Weights of a small mixture-of-experts language model, trained from scratch on English Wikipedia: a variant of Adam for the experts.
Below are experts of layer 4 (counted from 0) of a mixture-of-experts language model. Rows are named router (the router's row for the expert) and show model dimensions 256-383. Each number is 500 + 25 x the weight over its row's rms, rounded and kept within 0 to 999. Numbers have three digits each.
After each expert's rows: a language model's description of what the expert responds to. This comes from a sample of Wikipedia text that the model never trained on.

# expert 18
router:519494529516542508526525521532502467485467497536534462507517473504514497512480495512520527506475493437533508539483506460545473560498470478464477508480489464530495480491500521499437516516526492502517491446467510540507483472506523503532480460505521513490496454526479490537524469499460494487519491480505506480482506482504505501478471514516543533467498530496474535521463509461470485524508
Field labels and their colons or semicolons in infobox lists, e.g. Binomial name, Location:, Died:, Founded:, Species:, Preceded by.

# expert 1
router:497468507457516534497554503519550482511489468502512515507506474489472468472479502515529536524481496492505507498500477497506492500484497480496490527465500499528457486490531455500492515531449502514551478491459506509518512497504534504497489485486522521493495501524476499528478497465500487501514509470486481487493487482501520529485489503473501541480484514474482514539493510498489526567574
Numbers inside pipe-delimited tables, mainly league standings, such as goal tallies 76, 37, score pieces –4, –6, coordinates and vote shares.

# expert 3
router:510471545481534519500519504517533482512497517528493488461502497525510493488476504516516502523526512494475559502509487490512487535490497497490478502457507484512470470509510501477485540555481497560523480458468509523520494479501516501512502480475506503529512544491485521499498480471490460496496524510504477493484500464456531509484472483478545493456469528493490512525489523478495531527516
Surnames and surname fragments after a first name, in lists, tables and prose, such as Smith, Brown, Buff-on, Hus-se-in.

# expert 25
router:520464532467531539491539497544522482471484489504524480474537479512477474469483525537529537488524517474521509496508507443514502529517504466473476500478520474534463471475545494467481510494508480503528504473465525503525500495447518503527512453478553499519507473501506499517510455494475487502526506473486470502513485475487516506475496488482500516477502501461436521547485481509467549557535
Periods ending sentences, often fused with the last word piece or a closing bracket or quote: s., 198 8)., on., ".

# expert 19
router:522512541484547500469551531548528494480508493534537502501514473551485490523479479495524505525484488471554497515480522482518462541503494486466479503441516463529475482504524507475460508544466524483533473497458505508488510503503526516490499496498540517522487473519488513501491492492498501479510485517467498479502499510488510514492492501504530554457517516494457529565475503460491508534524
Descriptive words in place and species entries, such as rural locality, traditional region, Least Concern, sq, United States.

# expert 8
router:503496519497531533488532494525529490496511479532510494491517470496458480485490462535515511506503505491508522501497471484498495524465518450498504496467509465525475473487509502501493555522477481535518468484494527531493489504512521490513500473479538533526505521458475511509496511500494470515524508492501461505496472473485520507470493462489532527436491513474484507542470503482496507523509
Middle and final pieces of Germanic, Nordic, Slavic and Dutch names and words, such as berg, sson, stad, Braunsch-we-ig.

# expert 2
router:526507509471520534474521519529537482510475468509494456481539447473486465485498459536535539500490531504534496491487496502527486535485505504466492495472525491505477468468538504492502537520451469520494499479474527510533503463488533493513478473480511505515512476486485527512517499507464469485502500454476448480498469503496498545502496469485503498496480516469486515546469487493479537553543
Word pieces of names and words starting with N (Ned, Nadia, Nagi, N'Guessan), plus list connectors like "and" and result codes.

# expert 24
router:497473523451569537472522498519533479518495474551506497472533477519507464516520470522504475497510507450511545507462492489499490538466482473482467537487505479519489467508515497512487531538482479533525486482508535515495480517470553489500485489498536522549506489472496517527492449508461470504527489461530461482492472488447532498487460475466513567441453527501487528524488527496504535511519
Prepositions linking people or works to others, mostly with, by, including, against, plus role nouns like director, professor, member.

# expert 36
router:507496538481520521483521512504544489479482482553539507484514468505471471480493479534509530543516507506479527535489495478526478518486497529474492545494507477515446477509503479509447516518473489553526509479485517555536502513506507532501502465475525523496533480481515491511508499509488443487502482497499499502489505474511519515525490489467515498470510517518490523554499523483471502572508
The word at and table pipes in sports schedules and result tables, plus opponent names after at, such as at Drake, UC.

# expert 11
router:521470533476523540498522519538537491498470490537520489490515469514500486495506470529533527528479525457526536530497481459501478514499470472455487531481533466539478477477534470474489507575486495512509493472474517526514504473486516515508506471464543515528509490505484517528476458472492479475513504465482476506461476456477534514474483484488535546456487507478475526534477511464502520545572
The word the or The after prepositions or opening a sentence, usually followed by first, same, following or an ordinal.

# expert 9
router:485486516489507547529515500528523493511499460539492514520495504500523490491499459511498533522511493447503539515492500493483488510503509497497477511474511467507458508500531490492498493497479497522517518484460499534491491479477533504512492495498502523487518459490526521525474471488504499515532515472487479521475475485485503475522475482505529504487511509499476524543506513474480502541568
Words and numbers in sports reports and statistics tables: round, final, top, award, draw, and zeros or ones in appearance and goal columns.

# expert 30
router:522489511445564526493505525508509488498488505542525497479530489532510517489483484550507517485487501442537516511456507477495468518465508506493485565491533469516485476497505505489485511514481489501520472473458520510526500513491537515518505491527516497486479503496468529540463442497471507494523505500478492503508470479477513504482466505498550528494480497497480510531466503469485492539541
Equals-sign heading markers and heading words in Wikipedia section titles, e.g. ==See also==, === Parity ===, ==Legacy==, plus table separator rows.

# expert 42
router:522484519484549516454527498526547491512467472554520491493538491518481493482497504533535537509489521483517520521481490455498483519494505452478454504461516513526496454483529476484496515524479477525512491465486526509526495471469519519525502430510526508533511450501483477507511475500497473486497527461467483491507451479478521512501504510483502487490476534458456537531487509491486537563528
Numbers, dashes and pipes in discography and results table cells, e.g. "| 39 | 17 | —", scores like "2–1;".

# expert 39
router:548501516445549516464523499545546495515478505542508514484521465510490470494493478505531516519466512498522531510475467468544490518473491474510476502486499500503482456466523491503482527537475486532532502460470527505532504525495516515505511473510544525546505527469490507490495467488492473478539511474482488505482441490488505511464489424456530478501478505502470523524478497462497524565527
Month names within dates, usually before a day number, such as March 4, September 18; also year, annual, early.

# expert 21
router:540495523461531541488519504527501496460473490553513482492546494516484472502510476505532512474484533498532527501483512489502490498492477472464474501502498514513478494466501485487473526527523484508508499501452511546542445481484519487512501506481531543511545523466474525507497461523507491481536509484471481515472451489470502518477471494486491493487484513463482503512475500466571522510559
First letters or short pieces starting a word, often m or capitals after hyphens or quotes: m in mosaicism, -m in wire-making, "R, (J.

# expert 46
router:510485524470533523496543496541510485492468481537527470478517463502468466457485496533513532506490536488523500513495487454516485529502502455463489508475507524521455477491514489482494504530461486515523508483471517510529509494469512502524496447502522536530531484533487485520493485480483456487504515474489487496503452474478500495495500483467506501478496496485450550534465497494496543560537
Table cells with numbers and pipes, Latin genus and species endings like -us, -ensis, -atus, and country names.

# expert 29
router:505457514450544538510501509541529499483484508507515498454532481505497467456483509529541527496487537489506537507494476466506499511516514480487472515482531470558486459477524475488476501547454462531544484491468502504515507464483514515505476474475510535529519498484477501494511488467486452497521515448473457535503456510462503516488468468472524521455478514488482509528472510473446520570541
Closing quotation marks and parentheses ending song titles, quoted phrases and date ranges, plus ordinals first, second, sixth.

# expert 35
router:527470538484502519502518522512505482471486516501542503457501495507485469506521486537523506516486506481502541523479486467497484518475470490481499549468539499520469493481524499478481528522513486508515500459493542514501478460493527522498478474473539525518489476484501497504499471537480474473510522468477472523485467511463528533459461500486521516490475532488483515499488510482551520510515
Forms of be and the word as after a subject or modal, such as was, is, be, became, plays as, described as.

# expert 47
router:509476514454523522525523515528517490494463468544511485476536485529490476497491457522539499517496527521513541512498521511510501524488478513475457495480530477510475476496552467462481504521479467500519483486473524510524544457513523464497509494486536509505493506470509543497499510500492483497485513462456476510470465465488518498479449510486495506490472514499495504538482543514520501546522
Single letters or short clusters at the start of a word or after a prefix, such as F in Forfar, th, d in Withdrew.

# expert 37
router:528506532478515509486505514531512494506490521524527502488504461504478481493510483518486538513509519489499508505512477494498520511481494502500482509489487458503482482485508511477512558499499504530502478474448511497494505498484519494525490466462497519510514483519496518511490483500511495464490487511513485476487486463459527484460512463482526506468486490514459497505477516474560543527543
Word starts and middle pieces in French, Spanish and Latin text or names, such as inter in interim, vent in juventud, omm in hommes.

# expert 16
router:513433546471526524516503516549505492485496485515532485475509491473487463461536501523531496505482528457497537508484497490498482507498478478493490549477513486530498499484517466483502520554524509497520486500487488523510509485500551535491505471470523523532494485493477509535487499526523477470502508462471458551466447486472521514498462484472533533486491517511473502500497512502589507506547
The word to before infinitives, modal and auxiliary verbs such as would, can, has, may, and adverbs like also, often, rather.

# expert 14
router:521479511453548526498534526514529477473490485556523488473516478515462472492522484521525529508477525503511564524492498489517485513465486477505455489488508480507488487507506478501470512541505471522521497508459483526522511512492565531528507485463499517525492504494480501514491472519489459482523519487486485521468476450494512498492478503452537548440490525514495522566477525473557525544496
Prepositions such as in, for, from, to, during, throughout, usually after a verb or noun, e.g. "moved to", "met in", "derives from".

# expert 34
router:518487536478530509493533512549557466505462488527487527490505495493486469503495482500536539518493497484520508496494490474513487517473464508428484494491496486499453475488545496493503488489488497505518535485466509550517522471512519512512518473467496513495515487483518513515481505515492485522502518469511512513488492453499503512521493472479495484482492525480514498551495534484528508553545
Capital letters and syllable pieces of Slavic, Turkish, Japanese and other non-English names, e.g. Zwolle, Yuliya, Yamaguchi, Szávay.

# expert 38
router:516484490473518490495541530515519459506491493497491465483500484502495457482515476526525523509506489442512524515449521493513468540503490483458488529488526481529474465509507480492463511532444464490490489476463523538517513464460516526521500515485504526496510506525522511503490524485466452472562491501487494506490485487463506516469464499486536507488516515514479505556480495489499517556596
First cells and header words in wiki tables, such as Preceded by, Party, Bronze, Turnout, Ward, series, and pipe separators.

# expert 22
router:496491500488502513512516522510544479493487457491524467478522490513474482473515498536514541516498528474515519537493500484504490511482489477462473551484532465529512471490522480505480537498495471509532489452470510518540482472486510529500503481486525512532506496500485523503482475514483491468532523481484457525500495459487519503487457471466514517467444516478479515557474522480533527535549
Newline tokens, especially blank lines before section headings, tables and new paragraphs.

# expert 6
router:545481511498508504504541510512530532497523499523523475491501475533478492490476480532512485483447490455492494521478510460510478491504508489479484481453485484526476490524530499453470529559490517517503486506498495506503513489482509484517524452486534517500502483514464496521480488478498499486529501495493497482495478467490510486507465511501521538463478543481460506513502512503526518512575
Word pieces for materials, colours and shapes in nature and architecture descriptions, such as brown, brick, stone, oval, stained glass.

# expert 40
router:516501534459513511509515488524534514497477497550512524509508474498470494494498484497511547544515534499509506526515495474528464530520484487491467502472508502496498489505500509497476501525490482516531486457446522537516469471488506484533520501485492507536500505470484491498520487501487494493515487481516473497496491472487534506484484497490491527465465510459476546536494497484509502512514
Word pieces right after a capital letter or article starting a name or title, such as A-lex, The An-at-omy, Aust-ria.

# expert 20
router:517458530452535509496489543537489491499496470549533499457485486506490472482504471550516499497496529473469506502464516503533468518500497497485480512458514488508476456508522466518505535514502474511537507490483523516521520467481528516518503487485515515500495496489488491510497507483496466495522504490499475495476485491483509504483465483501530510470476533508487529515509521496564502504542
Prepositions, particles and conjunctions after verbs or comparatives, such as on in taking on, that, than, out, about, along.

# expert 10
router:539498525497524517481531514518536483492465488538515486463521487524478472488491471543536540522503528462498522515486492497502464513485477466475460542450516481538479487503512482479465526504481506535542506465437516548523508497495542525512489457482525533505512485487485507492486480504477505477521520500491454514482469483500507512490465501472518510472472522492493524533472516486517532542527
Line-initial hyphen bullets, equals signs and numbered markers (2., 11.) starting items in infoboxes and lists, e.g. "- Genus:", "- Born:".

# expert 32
router:516475520474552510503534495508528491499484508551535496500506501512490463487481492512494496518511527495538546534499517483515488516509477464490481548479541505506452460481516504505479530548484473530500507490464512547505483510481535488529524497507518538531526522490471528490521451460470477496537501495490470526494467472480521522461484475476560501470474504511495506530486501473477522487543
Capitalized field words inside names of organizations, awards and events, such as Science, Arts, Racing, Motion Picture, International.

# expert 28
router:489468526458534523512488527513535493469456484549522522494535471500478471504481509528550513519499530484477513511477513475526489514489481469494449510475513490534451496473542470473490525548487488499516490490499539503514475468458520511515472483499522520526532465477472505506500503521489466484496547471472487516495456503491531501479472484490495522458490508439471527510485505518487520514514
Subject pronouns and relative who starting a clause after a period, comma or that, before was or is: he, it, she, they.

# expert 17
router:517495528456552530490529496528541502514474482517526508495538480520487449494492502518547526519465515474527514511484479482508486509490493499488475513484511490519479494486512475509490537558457491527514477463453520516524510492503520521519510505503521522525514505501480533494516457515489482467514515466487479504484462508461529501486468469452505495472483500480484534545474501485476546558523
Opening parentheses fused with year digits, such as (199, (200, (born, in career histories, lifespans and discographies, plus CJK byte pieces.

# expert 15
router:503467532458510532464543511530512484510476515514499494470541490507503461474505497524508538511496514480527515493478480478513496486493489464490477545473494497522477464527499502514482537560516492552520453484505482503520507528488536530506489479496576531535505485515485527526508516508497455465493532487501481480496456489484513534482484461490511487483496532482472541537483512493493552548495
Pipe separators after vote counts or names in election-result and other tables, and semicolons closing citation or list items.

# expert 44
router:498483531460526484493542523511524472524480494516502476490500481497513489485518456508532491509486564485532559503519533479505485540453507472461451491493508469508457470509552495509541517516452496538504479511483506509514495517482530508512492512480501522550484489477485513528508500496460497508536553478493487497521491472488537504498495481499521489449457510480493493515485500510454521531531
Word pieces right after a single capital like R or M starting names and abbreviations, such as R-ee-ve, M-me, M-AR, plus table pipes.

# expert 41
router:523480507474522511498542527522506489462491497538514488464480482509506472468510496513524506477478544447498520494474517485499474508481504494482483553468506481528511459512510457475504532568491481515546491508495493513551526502463527491518491475500544503505516492496498529520485493462515480483532518474498510504497468480458501515484472479488491509503474524520489507519523531509523514492556
Common adjectives such as good, short, high, serious, and word-initial pieces like s in sucked or sending, mostly after a, to, was.

# expert 45
router:536482496471548525497546498521546490482459475543527506507530479517503470478487503536501487488469536475513546523504488499524486545477464460504472511475511492503506468525524493505478510543503473530508452468473526525512472492526520493542505487519536523503521512493502518497539485492481473494524498491501505544500474468474500485478525485493491511456496511480464526542460493458482509515537
Nouns in military and government names, often following United or Air: States, Kingdom, Army, Squadron, Regiment, Navy, Soviet, submarine.

# expert 4
router:507498510475535526499543490531514495481468483553553502492532489493457450450486495524535496499501537478542503512486482465519481499499512456472485511485517513521468479465507482480494513526479480536528503499473541520533503490482513496518515448500539529517527486497461482485485468465487474483517520469467479481498467481479500500491489473455505490490495499480470540546471492504492545555544
Small numbers and words after and, of or for in lists and ranges, such as 9, 26, water, plus table pipes and word starts.

# expert 12
router:519479519469525528493528520512529497475492477512529479488501488533490484497509480511515503520483533464521518515494487474508486503474471497475468545490515484527496458495500482479476532524474470519520495474422525512494505479484533517523513472465529513543501484497481515510490456500484467469512518462486482516475456492458524537458475460496499499430466506467465510523483506489474531492488
Commas, often fused with a word ending, closing a phrase or clause before and, which, but, such as years, 2008, Later.

# expert 0
router:540488509458531534496513519523506488498479484556513514479479487484502495501488511525543493490494533454526501526474542483515463504477470473478471577475508470523515482489510505492478549577506502507522499468467524505512513494489527501520478473490520523524520486495491505499484481485474489480519494461510489500494455473484530522500465470496508525486486540496464531509491502476543514494577
Abstract or general nouns right after the, a or a possessive, often followed by of, such as premise, term, leadership, role.

# expert 26
router:506479507473546505487523510523540470487487483527498474474543463514496482483508461522546528495495512510479549484506486477538498528490474475480469507450517484522470469486528486513504548499471459555535476462482530514501505479488520495508517486474497525527521484483486525525528496495470470493534505471505468518492475469485542518487487465495490543478466521470491519520482517511509522501500
Given names or their pieces before a surname in credits and lists, such as John, Steve, Jean, Daniel, Reginald.

# expert 43
router:493456515446546527491512520518553479478463482524522506497514501500495478466497477525522507496481528478506522538475496496500477520475492477461464508473516474548451491485533463486485505560451481522516496470487521520506479474480502510516493489467516517526532491482498524525486515476489471507521506462492475508487461498468515512462470501500507497471486520489480522512495512475488511491574
Determiners opening a noun phrase, mainly a and an, plus his, her, its, their, 's, another, several.

# expert 23
router:521441510442543524515516526542531502496480519508501491453487482500518468506528492532508505490500552471513530524496482480513474507499489471480496574469519477515484453502507492466476524533501504530515490471486522528496509526471523530515465495480546529535529507512471508503493485514479469476529499484501491520476459474462524490495451459479526523487501509508474527525477506485528517521536
Main verbs after a subject in biographical and reception prose, such as announced, awarded, took, signed, reviewed.

# expert 27
router:502466506453542528511531511518510474491498512509519501455476480481488488479540503525531487492493536475516510516488496487494471517470504485481476566477528495512485491509525482511493507560480480509514484498501499520526520509509503506558510496471519533517482498508500525515497523466489470489519537483494499497467484480483502508463464507486491561471486517487489516521492527506542512529495
Mostly of after nouns like part, members, out, average grade, plus into, among, known, lived, grew.

# expert 7
router:510484524462538513468549503533500486492446491554526493485541507501453472451485499523538523521511515474523514511495480465516475515513523471460470490465507505513467476476516493496494501517483480534511506499466540510532499487474517513537492461503542502516518472511471479508515481470505464499520520463481485486503455478479489503491491451485503501478496492471469529542468492502490537555536
Single digits and cells inside table rows, such as 0, 6, 7-0, plus fragments of Arabic names like Ghul-am, Hil-al, al-H-ar-ra.

# expert 33
router:531516511475529520489536482535524493501475516529496513500514497528510476482497513531519527495480520488538508500490492500483490506493510471466477493483515516513489466456499470476460526544490478495513502480470537520519501509458516518497498455485535511501500538522483468487481474492490456503505507498471494495493474482506496515479484473458533485501496519465457549525463479474492538559538
Word pieces inside Indian, Japanese and other non-English names and terms, such as al in Phalke, ul in Phulatana, K in Kashiwaba, plus Devanagari bytes.

# expert 13
router:495477512488523513474517504504541476504456479494510481471519495536486473479526499513533537533476504505524504529469483459525462546455500457484485535486506499548492461468506472514479532503495507526518495495458524506502487484480541500525498449496553507498494470485462494536474473497466470475518528463503476501493489469498515525469477470476541555485505516483473535535473519460524540541523
Line breaks closing infobox fields, headings, list items and table rows, e.g. after "- Trade name: …" or a title line "= Battle of Issers =".

# expert 5
router:518456512448537519514525519532506496494471508524518509458508491496500484491492512517500489498507542439495503497482465488495480512479470507471485578473523485510468479493525526499486524571511491508522463487430519492506490490501504492490470470464524521521529494512486514522492502500479473501512532450495493528501468457486507514497489498462505507486498516497467510536482521492522529504515
Plural nouns and plural suffixes in running prose, often after numerals or other, such as years, students, forces, -ations, -ists.